From a checkpoint of a small mixture-of-experts model trained on Wikipedia: 291M tokens, 4436 steps.
Below are experts of layer 4 (counted from 0) of a mixture-of-experts language model. Rows are named router (the router's row for the expert), gate (a neuron's input weights, with its number), up (a neuron's input weights, with its number) and show model dimensions 0-223. Each number is 500 + 40 x the weight over its row's rms, rounded and kept within 0 to 999. Numbers have three digits each.
After each expert's rows: a language model's description of what the expert responds to. This comes from a sample of Wikipedia text that the model never trained on.

# expert 22
router:543493436549546523478512555523534529525506519435541470482403514514481493448483449468474537536519500493516510486409461530552544481466458555517534469519537484563510488493436520531504530463492419575479489446460443496481481532568409513507570536453495575520493527474435538498476483499518505541504508436440477507535522490451535401528473490543524504465578480428434520543527463521578451480472439554509429509525532510413519478407477483498506494485483511537508572445552517464512415522449453515525449481541559512439434521506550454494589547566562510531506495490484476472515487466526509450525503463497569472490527469547506422509510536567544521563545537449521454516463548478495562507522
gate0:482423443531462420544569465476521499529467562525495407524513509437432468532509489515482491473507568489535484493455484447557549511473508526494497512538594445606502497521520523524496549503412530576508475423466446481497494515457442537504471556471560575503512544517562507557455432459453526519422542512463528477488521512570451513503509543527526524565477512535438475524565449461439414484505467496535471475495469485510485450560504610476520505468504461526458531486547495542545429504460415458530491474545563482461521561526548456515541500526490480543516494521451514499497452504466478511488528481491489488472501504536544498483489501468559464557476430428482416418492533533474577550483
up0:536467499558513408472479548529480461488503509450496477430481545540477453480518465560505444487513474507530492460516498485523495491490552472447537438473528588543540529548535478503523577485509487532467481487450406406485443565529486558493495483481472515484461546466531566495371502535479549526479534473490523500520479529480528518545528495537512477507383542482501511525530450495404485542410424524484455486517494534500497523478510521472494530472536514562568531529524463533552455504445451555494473523518538568427537445471434465494403497559484467527476556470471501523551560422496407481548513540507501438468485526527536564580520478520509485571460462578482532497539529507477536485451
gate1:516567528487512505496501452452423441475577462498548469571519495490460482500482481556460537474483527417509553498444525470509584577498465469471442547538422487500493539525412542514541424492536497491472501485535531535475471592499510542547489510531509540509498542506546476452446504526455497550486470502462500471485500531567497566504438535522604509536532503466498464485545473517494609493457501572517494491508453524396547488519566379505473429492539464435590490543489418496557474472500499532569484536528497479501501446497498447531494470544496468451499476525466505489452459476434505571522499477537560583519475519489557455531499519505532503520490502483486512535557488597523577470476
up1:504434468535538432548544518552481439494479474558465494544436490522555495531418510485480494467525544443487591460489569530472549449510550461486492567487538458451467477457552489464529562457557480469393463470476478474533467497446499527498581552553454496534483485513509564451491496466556475494499495515484529502498544506548536592540552519557426514490475503553513476465470509514497502537502554489479457480530408506509424550470454471499474465524448466537588444510422585437456529547511452457557534421422569442491507496480550443478557490487512556502490441560502503460451477450567485519510475490539574490494515554459479506465598497484521480516479514519543490503473495481554517499498
gate2:491458411503514541503469478527540468452476581480542520481524518514454484518500486462506493500530501536490552500421533455451584452498528630532599534556527463502597484551508511522515549388520460538516487509431524477542512474488530503448533480484503579451540542529523469543507517467438464518517426468468540407548483457465515454487486503558563569518573495492537470514478489514525453502586438476530449481500469461449543508497564567527487502484535540528508460524449526507390499537442471502573481513534550509473470531538558441506496539530500473494495544453523456510489504538469499500551451459486471484473581452425486495578463489476554485496415535516501471518437483466489493524477
up2:431480409483473482478459513454508538454486572449520520420538471575462436499591466466452489500486487559494557532460518503447558372493484505515473553464492440491469550476548538477439552410455490507492495469515560503495540463466550512486460548529512430528473508460488499546469535497445550465542524579523520423544559461504488414533402502567482500587538499465514479553561514534492512464534487497504531433533508405502531489510558528508478520459488533490494444524513553565543508474498517449512449425449491556537555446549526453457558526514467598485548537478512511512436553516471451531492465504475539532509489519459515472467506528437514536507485488449517487498513501510450497522538
gate3:506519447525528440578499536469518485486492514495536514492529531519525509466466482481456522532506532491434532479482514471527494488520457500542518478436452479522514497481430426479497471484529433475477519487524437538598516519437534560528534506511474494453534465458414579435553560574525496519550500476447506516443403527442484513541525444447560522524562510539478516478483451450477500504459568497471498486534485488568501508503516467486501468534539483569547421536528458423435481530536501543593441478568541442440526490514547522484515477480527476570458466489483476443445483412518607504509524432499501462552553529563506480547533468585490492493504508469453551607482427449497485511550
up3:444537477547470473516421480488507554574448511513485493456570455489507534488444492461455551508515523453529490529483478494472497563491426497508475496465543459496537524501430432492523452455496485450480502512625496513534414483526543503568471487559543498427516393544500543500559539506585561508526549446490530503467510541485535475497462508419513531529517420548481575540516489432489474474431496499442507541545515471492440528480489499499516443507497510531550382483523496506446400442524520465553436429540550490520532485466493522474499522476506501440479491514521541507484448463518605486457515439517522552500542522522515430473546472492489550509525486478512604532520526507541492551575
It responds to: Taxonomy and chemistry terms and the numbers and units in measurements, such as Genus, -idae, species, Phylum, ethyl, sq, mm.

# expert 16
router:536517474513527477509483541454569504481502529543523533473433504532574420460504477501504495482485509519493538483493584493509546426488541544543596427515452493525525445537513491547529527467464536564532488469466452461490459455520490550478623480473472423543521504534498516502500563530540538530460470447483484538553514511499501556563490500498548504468492487476541489484409463502556420407518476471481505516525474491438550484446533539524545493570558529452468438494523422510439467497558455575470513505440499419491519574531524451455522496516555559533443494495522492436561520504493553460502529489457563495517576499536437515465444571565549465551432436468535483529453490483511458516530
gate0:503486400552515462638521492516479509477473511491501553544468498534526494387554509489526481482539469452455473516513513526465491495484527521534460492462492564537544464534481429578467514536530504568531476561399511522505489517563501463509447470479491531490437511583487504457441509594620530487460515502468495549536390510550518546461515439540545552480418527490548555496465438546524551501495466515468589454426475439479487545514495480576502516540539520502474441527470498525477524462460519539479493528454553503473466473547525543483469437445512462562499600501487489550545439479533474561488487519435509523488508474500495528488535486510506487513467521450504512525463547440489448508474
up0:502425519487547448444424462573563468539442473435482532536507463576498513532526548542551485515593426484504591518509424472522470490523459518496455467539531506498522458378571440495485493459452543491507491499480472402529440470443490520471432479530484487464503480491504541461497531445514474485576457565530509461482558535481483442445455578478444467555480440525464499479447516402449472537520472497508502558482527520468492515506483507534465521504496494516454536451502449458462493440466458548581457514491481536496462499540484496482481558521428493456533512450548512547498540504483466519461540465487496437506507459430562475519523443547543518543485537479425513529559529460508466404506
gate1:430507439449505534535506515518485537497496509558503510559558488480508496495504530463396487464607457422451497453466461553456507505494529547498471531545515481569502471537528504607524514509481471536539509463530384477551420500525455477483503446461460492532449465530502490516475494582505460555462518522434520490557481545495475570533568540462587504467501472513510492413535445480529401481474466522522551532587498415493526465465511527432462478480580520474489514509537536522441502429514518503428485535534535500526525503537478510521477465546471538478533486491529481453525437496451530427555467467371539460505518512483516518427440510511476477453510475501530462515479489456479480459561
up1:529514534448452501529560541496468483451492438487551525520547469528537477460501533520493501482495434457480526434549498580509527501495532538537463474502588454521502557522482487541446456490443505481512465474539454481520415567546483546454474446545510535564494473535546483475544553564564525592458529545532542487525491513498403532475568578473558492514452469511511477428518491518497463517489480530527556554574497438503492529476506579477513490473515492504460504496539530541473443409592492412413556559553448508501457505527502551505497489466452513551537477520521506440537438526534507480468441452354523468495527522494489529490402506454494556483465453515517492492445512480490465501527
gate2:495446407464507502466529527519425402519552524551480478556499418511447444566525514503475457519467464493537555508506524455488551519445427473479551528527414523471477493514447507490490451575458448486510403491502455490504542555453469507465517520517510502455461512549496409511553547526550508472530454443492536603486484498565535523479496488477519512441557491517427413537511558509521433522573543519482529524471473543482531524539537532549590537575512562501557528547544496481466562506445456530519525475546485468435533505446503470469495535467479520496529458556483539512486581519555561525494529558516524493527495526500461496535461513524483528512505474539535568553518545407470419511487
up2:517464537501482537463527538523515465534552567455497530551521444496519477552479467494507442507486436454507505492452525417454502447512454476419521454478487550486532512460461461497484465513543455461441449483485559436479552458446532545483439462531512529480478468470472397447571532482612505464509476480488512559436505517500544508547521500502517517531536462529476406523472517453561616491538514550442496476474476497496484549479559458552548563499496519550593513533491488489443500520518527517551552502535488507493454540461511416552431514559539490416416507563497496550478558491514473526543499576478515475545493477533485477497429549478510411571465477449478558525521516498455444521474
gate3:481479517512498495552493486484449510517463490523480512489443505523592425497556453492548462518496480481498505430548542449468522528530464477549473510498530512510530467526563529489421534445540488514537447551363429495412544454496529502515526445412498499440429524454471558474451543497429484469491492531517501477529544514556494526480484511543585455497521520496537528472463460527538454436572451490532537509495485466530458444551555546508547526550507554536449450450459484479488490439482572543415479498451513480441529480496426454504534456472537508491470490507465481546500510519490400520419551501525509471447540477485650531502453559483482525520470577532488515516531512488511440494535
up3:457514494441480560546583485468469386485607497506532499426561554498541522510432469465531526491477562499455520552508444499530405522530435470502519502510448535496534512510459461492519508513536474452504492530461511512496423523530586488555559516486529534495528499529433508519519433519525527474474439503510468410510503444506569519498481532413472531491499519503519501535604417469467519497456496433402505492493411547477497530539480532489466489487475452539597501528464546488602498524472518475477514547547512412470490520456513460480470510469493490531523531488481499511456475559449486470534510477505523608464494457517467499488491457502577537443502522587549544491551486488513563518448
It responds to: The word of in place names and phrases, other linking words such as as, into, than, and some numbers in tables.

# expert 3
router:531547536531536563498462525550542506480443491551507440532462551551537524490387488489497492514533514522509491484462422509549571446453445523472556446479515538460509452531437491526564493521493462457554487464497493401465508489474476455484568540482459548502558480505501495526557537465531493483525454487446506536535441482585477525563525530491578429471513519426542483473499439492510501492510534478492452444430506549475485558462516560509561450549447505505496581494560497463481454532470465575457545506459533527496462539520533464452460452533531550518464500532573490481475498514549487505513436503511496543566550470506541425546543491519453415498586497421403496469478437498539456468536
gate1:460510486535472491460519491549482458460503515531494521516522461415506476559499385451473521431489620530559535512474435524501572501594564535550544532531519498493543524583543504558534557568480500505461479531529459476549507553466482488547498490484455581546496478560494550467469497487513462557548610493544479522548475420521486534498474517544588554470479472443509539514503498516516573531518519518471555530518547495478470504483484456557488480556556496534507442519521444458496533469498534502465532510472508444415508493494500548511502522471504485482466500624529475466483470427488582531462490539524459453545521483508522523442501454471470476488565483391495510449457515476461475487584
up1:619401531451429481484501501520446481505445461483449531484514490490501544523548477519510540513552515426622461492535557484464522529495481514500527439496513510490582532529555502550455511469484414483483464520509479490463569548484482478532439461440465520508516456439509519402525503476527503528513528537494504521563557554575451510539530501505428564490465505534529421514526494508418482460501543543488514437545547483455430535440471515560501490553509496450499580423535510442528527550525544498486497556508491460506598498452513446513458492528477482485488535535470505488488513484469493493446463505494520438560453495521536518587541546516472443471510613528476486500434472501478498435441
gate2:584446542513472486505547482574417527486519517548463424462548504555515522455507453503481502433522452444492457466455538495539484529511455535524571512445553466563514495412493514475458499527436463514433380535544510498505438539461506488484542412482488417477451503486439550449467503504518491488556544464490520544494501482506456489537479510429518520544454518463495472467516483488449549543518497523507453556564526445483529499475459471468482550535545562479561544476523529458500449424533544518568541536512554449477528545493496446572521497480520521539480529461514410471503556442447479446484436482491444422446406518525441474466483487499456504428457533542541501491540459471524470491538
up2:534493467476439552476486597511495533414526500548466487540489442480497424471496572463576595583508508397524477450489563453464497469487433458433466457524510495510526523483469579513485533454414507511443517469409548456532480512465418497519484436493497464490493473487527481466538448511522454453539494521411491495540505530516523571473478479552481528475507515499486515470518458430501460543535447551562560491434549559512510459518521501543528505452514452418458500505529452486451408552408469507518485503488477503500570569496527457542525564514476574462513525508548473570431516508500490534504510551502517432494475472480448463494476505551520532522499479501492555490568550530525471455470
gate3:459488385563548473523536449472458492458479551483530488560543566446481520460531513556495435581492492497547475536536616505564588444463462491543522455548541531466423497538493523525527482511481510568519481499484511563513486466506455495508421479452406559517504503457524569425441534454525460440490477471579535522498487479519600467487444544570458518394471534499476507491411479398514457509402532502556462517497554499531542505495507476496539522477454566493506522480569511489470518570491460481495477473548476492514479467565528460475492480465480530519467456513512541471537560446532471568479525521489555510500513535485510552498478495523497513489484528483475549483504532535471438465541
up3:511431516515515450513507507405465456501517549553582510517488547560445484508555507503500486494474507504516590509509463563463503481501511492567536535555434520482487490473544571508456557486487459510550515641519487551564514534454496428486500451495525428597508499470433448427449561470519494495492476464570479508465525532503509481512448572525518536466494506512516513537505506543496457500497495544530504464460492514452509502507483442571461506472551506527474593474387499487420524494525485486536491499497529483487499542474584553525517413456413498463474474504541471575458505469475492539502557549427506460537504597544446450538523472489545543439450458518531452499485563512446499529495
gate4:431491437575502499512508532564556493450479491537539510522534498520486518524542523422501483482522441527543473484431497465504608467518523460502580464507504570498514440450480485563452503462501565466605468568535458469549601495450493440438535520476478451520482490514495457476559549516613479454519461508540534554455468524476494562533491561483497492540512501488517572510517509479549519508402475469510439489520500483500578556476512484396452481545482586473478492574505464522437486557526508474495507441549476517441476421441509527484479506505478472514452500526481454469463564498551493535552461575470494518577530534527493484491444439534468497433557481519508512498440528477519514530526
up4:502539540486544463550462482456514481450464434506458482492517484469505466550391552562611520445499544550539478493524461520498458538468474459485494540482486491497493567506502429511546523496506514477580426528468442496540466483466496561423551475534486488446524524493537563495522464449488515444535440463434525489505483501553529466574524571535509463487510479471552580483528473572509449469439532511568415419547494506524586561544537448477491482480481486554499505517473458474470542560470510515511485484540485491441482495444565518544499498443458577518424459497560439493408512490466471472497483553506526511506491518516454567469511460449395466481465439533450539499446495491507561467518
It responds to: Capitalized words inside names of schools, universities, ministries and organizations, such as School, University, National, Public, Primary; also some name pieces.

# expert 13
router:517516525499553537512487528503522552445473515459501539519463522575547496479463486545513504446558437545501507449480500545628524480517504493575568411484459528549504509474451476529564564540451535575504470444470479454479523542544440496506529448479408470487578600509499529519423536547531470524501498475462477486528526552541486475512499470466576463521526516530411490477432434508539521517480423512464457560440536467485567477493519465445527468494522541454513523501537492443380457536492474511501481502502494491461480556465522480480584478467463479562404549508506499441529493486510526464488529487445517480561524525603414470514495508534516491537547435509497511537565486529493537489487
gate0:508513561452565482552468563519491488476494560506539542514482465526490498538459506509500496484514608497527503531496554494519541527506445564536524494443527443544477489480483518511524550523489510550496497471501511526495399460541441585546474519530457514512550492459520565442464519413612483489503504486507516477533562494489428463470434532565534454548484476471448489535479475490569504577516444513518499500525478512441463497421394496500493536471572593462468499503565369489501521492505522522495517538516474488492463513516442479461528560464467513519481513515560468506523461466453522426523479538567504452502515504609496486494492490488447574499455513572546570439507528546608498488469
up0:526449538472438549508488510512469512472384510519500508491548544507545464507527465463440422550523550533522506457539471549531459516465576468479487539447482515481484519534491541480543532491530444507526546555443503494486457525418487431549504501541564495478576504487474432584478508465520456441484506514510455520473504492526482481436547498501490442489495473492490400502451535480547489486500469475464452516527517518477474496504529472541471443498533491542450439516509511455458566451425548467536503496396435458478493492515499515514459433506507495501526592511575492565475557489558467437487500527417489395461547437512538558517514473390511437443497513488545543475584524463485420486554
gate1:498447490508481546551523522494493544417543519432491481542470565461478486458474461574557550524527529469488423517494484487581500452556501459608501452562495482555487526457466562542566492501459450510493602467563489551484508565430552495441520416451440591513522551504440491510410521482519488545488468483454478456494478446488476508503509504513488537421490522517478459511506478526496522506498464457547514496534562544503497524539504506464536458550457461454492597514587559466424520512496444498517482472540481417447461526558515509536457471482532483526451470481493500488495511435495443559486500525465531541543579543490516457468479526492546456552463571465500543485487505446550506467409
up1:444479473499570559522511444521527502445524463503505482528512514491551480507449410472534509416515422537469537504524471503525544478519544460532498465541536522456475525496475442531484571577487535467502547531507544480476538471472536437468430431487504522413523527492538487431491514478487475600446507433516518492461450443493481508510492560497409552539422454575458510509523458448464423502531456446541520517496527533524465470498529462482539473581498467466524521484513497565479446499449547585516478537503504441424552573559494457477495462482507500519505493411433519523445489529462496571528469469404475539585447529526508490573565563514523502437523498505547499494433511480522498526460
gate2:477477537528404446514515514491554569497587511445516522471501482495520542470558532478527498441487474481458496471494471468485502399558590581569474481470509526455486508545511527441519484491550552519543522495487468579448465494527483512510518498565490525502491565466500455488421478494467500523484436496510516595548524452561555436532466517518500554519470514506472541546504586509502528487572503505486427509496492568536515480485595563519524518504468537548488454423578496543587491477533445502512560509470537551471517572470487562475587486514480566471494530497489468450448432467522525468453529419518559494473464535509514528588485472466452509530464461498444534514499589508456509558525
up2:510532436481501450534492439451485493515548497461496547499597532508476439550524498491491532466545471491467493503515515555510453411543567481533432555558512559537479549456489490466513474501561435488457492558519537544478476500527592466471475526502521504467428453421474511595526491472396497497533484529564472488546442515523489539484516557442491558505468539534560495524529535511494447497475566529445515530509504540554521526550537484482491537487497431505505517504442543492481459474495513505499535466537546522525564496477520492495532412486484544469550473509545568508405472473532506549414558496412422581502515557534527572562444508494567444458523462509466585504544488525544491567506
gate3:497419539487483563547539496537523509456617448516505442542443543509518467497488472414527514420545525503456488395461489451521493509416528517605530535411452494517439460562459502545465542511546488460510457512512436564476515438525521529512517429487451588482451494579471520517518466580494460486484533497526437470473526474504530470484484496508551486490561533524524512486504498444468463507500546469498474507547590530494513448526542464455456494458494493528555518478492521465536439557489481488471510520520512523489489563566554498436520465467571526491473509510462502516530487392512399466522541546526472508570474514524509473479414477454561486568453459493472523464525480492507436541546
up3:489460559478471490561489456461499555534485404514484521443499547484466476427476501500537548496562508478383509490496485492508431546443523463535539492410490567519448479521547394392487515530538529470519521579504442484463447458526585494482498434510505482475421498445548524504514496533542428543505545468488512428517556462503518440483520490515543469546513515555517498491403502472499530535519573469477472510573576466500567570523526508518495477469469531481511448432477511479508556451470493459548514465476451484478475566553441517483528544525533492498491524582507512560537542480480502457467521528474498420512513477460514538461427449465493512574443446497501524538452492470471468430503
It responds to: Capital initials and abbreviation dots in names and codes, such as David M., a.k.a., i.e., a.e.t., plus hyphens and exponents.

# expert 10
router:563530448526430548499499505496530516531430541543587534492424514517530489451535548558547528489480511550508500448530473543568507494482532558477552485456494538498509438560521521505464546517575443547527494501520443505547447568556451460524523531494453493528469470540430503473527506461480500445446469445467472536493453524495505472463619381414546459474495494423533484456505517519454475533577457471474472498446511520486473491433514478501624499516524463607547527482525487496520517485440469487463472555495544419495497469535584478550465441487479504582521535539523462538467535515509484507590558518494493449484545464503484483565472501482523464493550480514473506478505419480504505533485
gate0:474498510532491567502497522521472513459526462473572477545477556496424509497453492532524479466485510568465472526497461519509462451507464483483545459526518509527458508486510518538473487510467558444509507506479505446540472507408410521442512474523396493553489429570465586402479505537556541518496503483492462416513470468507527496549535576505509524487517524505503468501490434515508499511560496619504463497485447421473438552439489473531578514474515456457467507463557554462470526522462520490513478532594558451406506534534557533435453484558552523556529523445563473533470467537477435485531397547546482480538553435523510482485566542552544489519494501530464509564482492489560465542497
up0:482526525484531459508470475480527511507554503540460533449540444493588490471504494437519481564479448427514524524473517520486501607472501479496512530523502479493558496509464427519552467450537505469508458454461480549477550497576509510581516520468545497451582574535507443551521527516504479543556549494479545577452438539569514515442458496477504460520531481475507459473496567489480535504482589404479474454478553569559617502568491504527444484471496529498490515554477494545498476517587459461495513448458441539527543451491490448492559539460428415460495495539440520503548521512529557484477543453492484531482447537509470502502473458458454505447474460431522471503450442496476546416426
gate1:537514450547431484501500487575488435559529554429531479493481514537497563508524582529541531499428524488497562484461486498468471468486445537461592486489502516454519512493502520515477501397491496538495571500482455493500469551522468520489505456503473503563579493521440506464510466471478518529492498489459479538495524537472489484485558435491556552464469477482481505585532505500452524542478551534451476452490552504505450500425500439538526455574547491546509539471550456491520545534500486486561495505546565488484562529527543475473502513469407533531554464606500419553500449487545530528543544455491502493371459439543548455507518527521443475470469487520413535497450408418552515484575
up1:499544521480527497492556514458495546458466499607480490448541494451492485491515480449472510542504484510519437429496500498533518555516606496523448541496463445508554472487537522470518501583468446475465397508472521478498582513519513426495427540483489493440394504463528495547534571552482485453554454519501500444529482475494498493524522534457466472504573509508492563363481516524571489510553399496512544535497433502509524515544509539517464530490497537516469522482464507541485477431486536554460484474469459492525503427526494420572575482562568483447440512405488477502457528499474440483442441521495517512575526565475470512490517455504544457564539540506530458517564481523483484526457
gate2:485451472478456503495521563468502473486531507527523436495452494523449508494491518603541565558533523494504482489540482492498513523525487502547564415441557494545499383520546538441480485490513419558579424516565469479471477514540459507522463447522456469510499494490464519457548462527464503483484463483432531469500494496541551421551656446522506549458534485454425497472493488504485524512500433513544477442510497529442523526451481443494539497491528501591529566477499511493493499393426541535469484508497532441476417525478533578568570409507507477559530471514467515476474492505559499512493469531568532498498532474508468507512545519508477461441470483493486484460472409435513544514465
up2:535489553526475543525478466541494577540500525523562513472486503493508571525510527436496473533487450492491496507488465514514453533502487566468478526489480461524527457491456470568456533471556514428513466516457509497553521451474569432533565466541474514522516468474477437500540522463470511507465502488554512557491533524441555522517493518411452456528515466523610459521476490479544502482515530534501488566497498543474556471469504490503426496572472481581517517540460480508478539480563539506442509479436417592518493532501490455399525449430567510437543518527615449566535485494442513436535521400432481512528543463519529486495462470529463563512512451423450527546538471427577476543509
gate3:444466491480534447526457467437438456479473506498517489554484520501559540438485483508476451452485511500512487475509484491542438449511527520475467497411436477445538550499512482534523524488513479495556524548550416458475476493474463429550489553558449520525501568482498417549497530414505550562464496435466524522524499454528567500529498458534447441526501478457588456505531536552471486582430434450482487522488575491461494574444485518480504475435497475560528547522463537560576426549444511517520451479493541490529517491501457508490393518481591540546509532490458519529515490526525457466504443582485517491442561537592464547529511549517509464468540582527522507482506509538541480449538
up3:533469517503497449495546469503486503556510551480473544463424526439493477475443483478619466453451545559465482520616522497484441499560514513537511545483524507545503498459449532483453494530564587483461521521557472580532509536477540582471502470484467509518452433493507513492505446527496462465483563533502531452579564480447534461445547537507432438545486498515468516462505479567524432492537502514419532510500450539491453544490497496518503393513487508505525473478476501567437457511525556480494492482609527470521504535476484494451495492441497524477507547542546487473469512479508454625493560464444547496572534563513531468429456449473504481518504447496479445455505490470403505546524
It responds to: Years, month names, ordinal suffixes and commas in dated prose, such as 2016, 18th century, October 31st, and "In 2008, …".

# expert 18
router:502508487489570541541542491477487451502493474496578497585403564502539489459493438508513491521530502490494486450497501475554524480451491513504527525552474552490503505499487573583541472439497480501490541519459401486485502521476442505535611517449483526547536514514480501552443526494505535530483449459431488512598496557554491549474458455497528523495523564394444509506523493507546471544504481465478446494463505476366543542526478495459611506511541483525541532528535480525483436513392450496523446500513581515487513500497554501513568453602411548503484526571539477517496507480493550498498474512518582497485490507594490503513505527531571479569516458449552522517537502518488497465486
gate0:448475481479528490503496523461538490514529431496524512487551503533516476466459508481503495463505440413534534417573540501516423465504467480519478499545419528524457492550524447496564559458484457470563443511473476529449455528545453456556534523442470518499495570485518423466476598460489534454542472454482470451515462528580564505422521466395564479506461494502496519424487513551438497519492508504509452518432457530554438464502600506506554466449530505545483491583481429519574494465432507540590474518454503496452508546535560515512522396459485532546458479521474474504458538453508502476471499541519541473510519513526494501507496474547531399485415529479492506423508526504488492464492
up0:481457483484559443534464481452516443458513489520492541550576578474453454586489559569447534491443528448507526457569505492471449547533491521559485486545556491527481473528543533481442545523498505457523565506510428531530510460459521432475511497508520457547465484497508513467469477493453558493499496485482483509503453546596490484458505525515518389510504463524550505387534523493433488476528536458501467531525472501496475525535473488466531472443507495571469425556552495505555470467480486540536432566463525522510517488430564518479447416464529470505454404520544481554456588547461423462400523533491434530471479496554513485505479476499425448501432548507511502440515502476461499500562
gate1:521479498554487517572472462467451503520439479540532531506397561555558464506489536524541497479466463545493489516489470600469457525473517516509456508451513533541524504491464431512518495480543518557552559551461447496543436524496498459485534504520492558498541449467485492551546413430564508524515408444471505521447584477491566493479489482497505513505515524437472586413509419485541522465519438485471449516486536468453480518475571451466490434507543479578498509543447602497487449609430490489539522594506580420483509428460486515506545485512506498495467510501546529541534502508501467467462514579522472562512523494570459507536446529483486487528517534522498448504490567494453534482492
up1:520508450495498525602545524522477497507575538503436511526474475475415561471518482442478463507477560379525492483526479442485458589519522507493556501501492465431453500560505547495496526507439404452467455516475519494527493493496471558529479526520483457443486523546431522477509481540542541479597443500519446509474477476498424485518578458423441462450488501535508446512449499525525555487522487563459453528429517562541484466519468580478523620553492514522429441507543516552535458470494520486484477520484440471448524545529517492463454531451505535557489493487471487501507532514492541509468577544504447465447494444426524456465501494563434535536535506494519527439444470494529468580472
gate2:507536548474525480492571442558420532462520566495474451496582497450544465565465472420451536426507465500500468479478533494510603543430491448589564543508483474500470519497418554525484515515472470474480523518442558541457526517448502518538521464545449512499420511524471573399488523573506468500400452464522497468546501569496429464458496462554506507517520420492563490469475482520476478510443462517512583429493485530476441498525537447464492474555487530483445471561518469530530426519501497477556483522488542538547460508494518473602524448574490493507525538482553508503479507530519481460499454496553422534504475506530446545470519491451539486461476505502473523494470436530519534476579
up2:466527502501513542491513471535520530470562488526517526477470542532493556514500422503508462558429486491455588520486521478518459472493431515554527565538519463514539473498493454474514545480467540529578501523508456458530414477523452471462532532526434478479543488481529502494429481480549562474527549559447490474465547500433518477447487506497492433502491497450539514511535404572440430542489533504514494461500563511441480503512519413542418464441465452510478463495450481417405508496446422519502507488510506520520488569489503533492483483532470538504493472498491441497583397455501508487492494409530540474536557447533510546560465578533604585492570475452516519547520415501492526527530
gate3:507519505510520462452439494512530412494550587509424550510420492529421559541549465550543512566521528470523547525570440532503409570559393494480511479512472483549540463463488509486518485525497471484506578498536527507423504520536471502532461535518432520524503445523596531513427575474507486510488487490475486576472510426528469447516514566555483462490522563455520486570522515521498488472508514513480494561541474424438509511503486474513490480469473447468456559453531488519489487526441519531498488490519525507511453479467603465522510574499397506530505451538534497481502418485498565562519563534514504536522458537502576467541505413535483555440504444525453527527504549494538498473454
up3:495508520424489527498498492472392503544431444509521567545496563533582447554431565554480564553516509409538490462502531452498540492459551493495464469465496575439490499560550526579452489512546545515497471536469474494486485465518510481459549481498508417500542508470449499563479488513514419512532529525399449446516498576519506522528497483458530506504535549481559571479471464481466547502496515510512544450533469519509560458497520510447504471500556434434603509529552525531503554486491446445490461540463504538475509403474408558548506511548500449531492555500438517480475554547494487503562471495546470477495502464452546523504517460476390513464518410500471478525520539463497501488484
It responds to: Word starts and common nouns after the, a or of in historical and descriptive prose, such as capt-ives, maximum, status, north, president, St.